Experts of a small language model.
Size: 10 layers, width 160, vocabulary 1149, 40.9M parameters.
Below are experts of layer 5 (counted from 0) of a mixture-of-experts language model. Rows are named router (the router's row for the expert) and show model dimensions 0-159. Each number is 128 + 24 x the weight over its row's rms, rounded and kept within 0 to 255. Numbers have three digits each.
After each expert's rows: "comes before" lists some tokens at least twice as common just after its tokens as in all text; "comes after" lists some tokens at least twice as common just before its tokens as in all text. This comes from a sample of Wikipedia text that the model never trained on. Tokens count by the router's weight.

# expert 117
router:134123122160161109117097135130111161106155173148120111135147103105164094161168114134102116145125107144148108154094110115136138076104141100150154116182154094116149174164074114133117158148121131137123093125077128114144112141137128167145090155111112099151153126155124125101124118131110117105173128158146135150136132107117114106158109146115104102117222129149080137131111139128169076138125131142100147146094126100118124139147121101110143112119172125124093141142146101095113098150140129
comes before: " the", " he", " it", " they", " was", " is"
comes after: ",", "s", "ed", " wh", "es", "a"

# expert 60
router:150150134115126149125125141148094138125108097093137163125095117138114163154120116099142121092151137102152098112144144133093115157121078135110122130079138165113133126099133143154101100167139148101149181159149120140136121111152127109123127143149156162140092113125156095099189122127129137158146153116150154121141167180147152159150091111160072148089091127126108188125127156130107138138134101104143118174064152124143150125118125141128141136162122140129146114158124119124110122160171179
comes before: "s", "e", "ed", "ing", "ey", "ers"
comes after: " R", " Is", " m", " t", " k", " T"

# expert 120
router:145104163102126125116144131155169108108133147132128089082129137144132154114139106140136113124106110106083103112164152123093142167115138156162116122090099110088116155094098104130152114119123121127153156137132137166161112086105134155136148095121122118140148106164120114158134120169098129147174122143110136160145124110177180121098126142137175160181094129151098094118139130119080149131108128121112065128166125074135148130098180124134112085143094116135126114089135136157126139143141140
comes before: "ion", "ary", " of", "ional", "ial", "ions"
comes after: "v", "im", "iss", "ict", "ut", " v"

# expert 97
router:128119128134141108113163073142103090122135158126152110177173159108171095114153115134141119160119099105134117159154146172113120144116111136117145087148125101135139115172101120102126136166136104131123135189123127099175136131135096122119083116091096123119127094130130122129098125155121104112124138084120116089174121138154149122103127143134097136086184118109125082145097114160134103115164138145115164118100127127153120149121099151074074130134096128122111103180141104156131112116120144
comes before: "0", "8", "6", "4", "7", "5"
comes after: "9", "8", "0", "1", "7", "6"

# expert 78
router:134099116109126067163147151120150139123136138145123128148128138145101119119114156112111156137146126070099117130053127142152104139105154129145111122107122137135104122125101105107102120121148113066101120094146101131154128153156156110125124128148127143152115130100128145152113084164141119121132129080130144085140156102138049131136165131132086090096163105110097115077129111108155154150119139167121148161131179121144133144124120132140132166117187124107134105095187136119129111138107137
comes before: "l", "land", "ish", "g", "v", "ia"
comes after: ",", " the", " and", " of", " an", " to"

# expert 83
router:141123114107125132153120110138124179159136131092079136110096172112129098092097145147092105098094105095114150092151152103131130142156181113146114109103145124112136157109132080113083130131129113124158103122156133154136153163119120155140167097100122131143110104133126140156093139133104115173126106140116112091145141139143124186137082103143141151130117116150115096091183086151114136132103111144084136093113148109138156100102165151116125156128147117117125136090083182128156113132152134
comes before: "0", "ent", "ce", "ces", "d", "ed"
comes after: " ", " res", "our", "iv", "c", "ens"

# expert 74
router:123121121122131103149139152140142146142131121147125173109171136131147150098126139085083140156098129117123112082096126130133144141147147167112114121120155113166086116102149098142116139122135146098072089115116080157170141133141129155133130122106153139114114150092110137146115104154138080171116143126112168108133156124135123134187164131087135105125154093078111134110134101129095123200167055124147107155150151132112126150136136117125126141103134115181129108128154163156128104155137135
comes before: "ch", "am", "t", "my", "m", "x"
comes after: " |", ":", " the", "-", " of", ","

# expert 76
router:122138132145126147135084152162106126164125125154129107151149134105174100133100119113115116186120146124136096116136107114138161149106149125141113141091152111137172120127134075061099107145060121081124080125103148130129154114154119117140129151124149128124162132111149120148133165153110086134146158128143128115107196150092101152107135123123120079118150161109110140154175132140159109096151141143138153120116083096155102114122106149167159154132104134088123111147112135169127115153117141
comes before: "1", "2", ",", "0", "9", "8"
comes after: " ", "1", "2", " November", " October", " September"

# expert 80
router:124113150113124148129139125135079144132084098093118143102144121094089156125137111117104086149126152153129158131146103061134092126170141135107160103135126175102137128134181142128134106136087130112132137126126093129134122114088158126136098153078159169171108137135157115137143157115084097148125137153119141128121180128146142138142149170122118189162111119107134155146149121165118129083154124092154127131132158113193146119091084090125091135150140138099116131140121132140104145126135131
comes before: ":", " in", " of", ",", " to", " on"
comes after: " T", "ens", " h", " d", " H", " act"

# expert 79
router:140123164134127135137122118150101131116105129115160115152121116165185151158142140127131131126104158107165139170140121166090118179119095108167115138146109131105094097140116157134137117138140138146176183159112115128149115205138084120123146165150113151126118136170157116124181091089126133134132112133131135113095136113110155146105135110134152134086100147158126133122110115125116129107134180176178112168138158106161140102086134138148135106110114137112130143169167109090146121152157124
comes before: "ork", "er", "s", "ow", "ers", "in"
comes after: " M", " m", " f", " t", " w", "et"

# expert 82
router:133142106158125194180147138144180137132087136172132138150180134145144091121109147139107098155116124137134145122163160138164108109073136099124178132137154127155196110140129115144154116114098130148129125135118169118064154065132131108159131141084111136130102120135093136105093118128147144143155132122110136112133114128119171141147153085126112122139162127137145117140129138112131142134138113118094111143104158129125126153126084186116143093170131113125151148138126139160120108096121090
comes before: "0", "pe", "n", "p", "t", "}"
comes after: " ", "-", " t", " d", "2", "ra"

# expert 70
router:135145116116126107127142165122126109156086125106134156103098100176083077032126141119140136112141152122126170130154131153100109144142153143115093139120179136162113117111150126125114160092122126099156172116137107120085111145126150107129178113122088129129126092108174118137146132166126141143127124165123152126124145126172067090112098115105131137124103119144131156105126133115120133103142142121118130132160145100151108086173133085155108116111129145112132183122137122088150138138114102
comes before: "g", "um", " to", "re", "gh", "k"
comes after: "b", " c", " B", "all", " C", " M"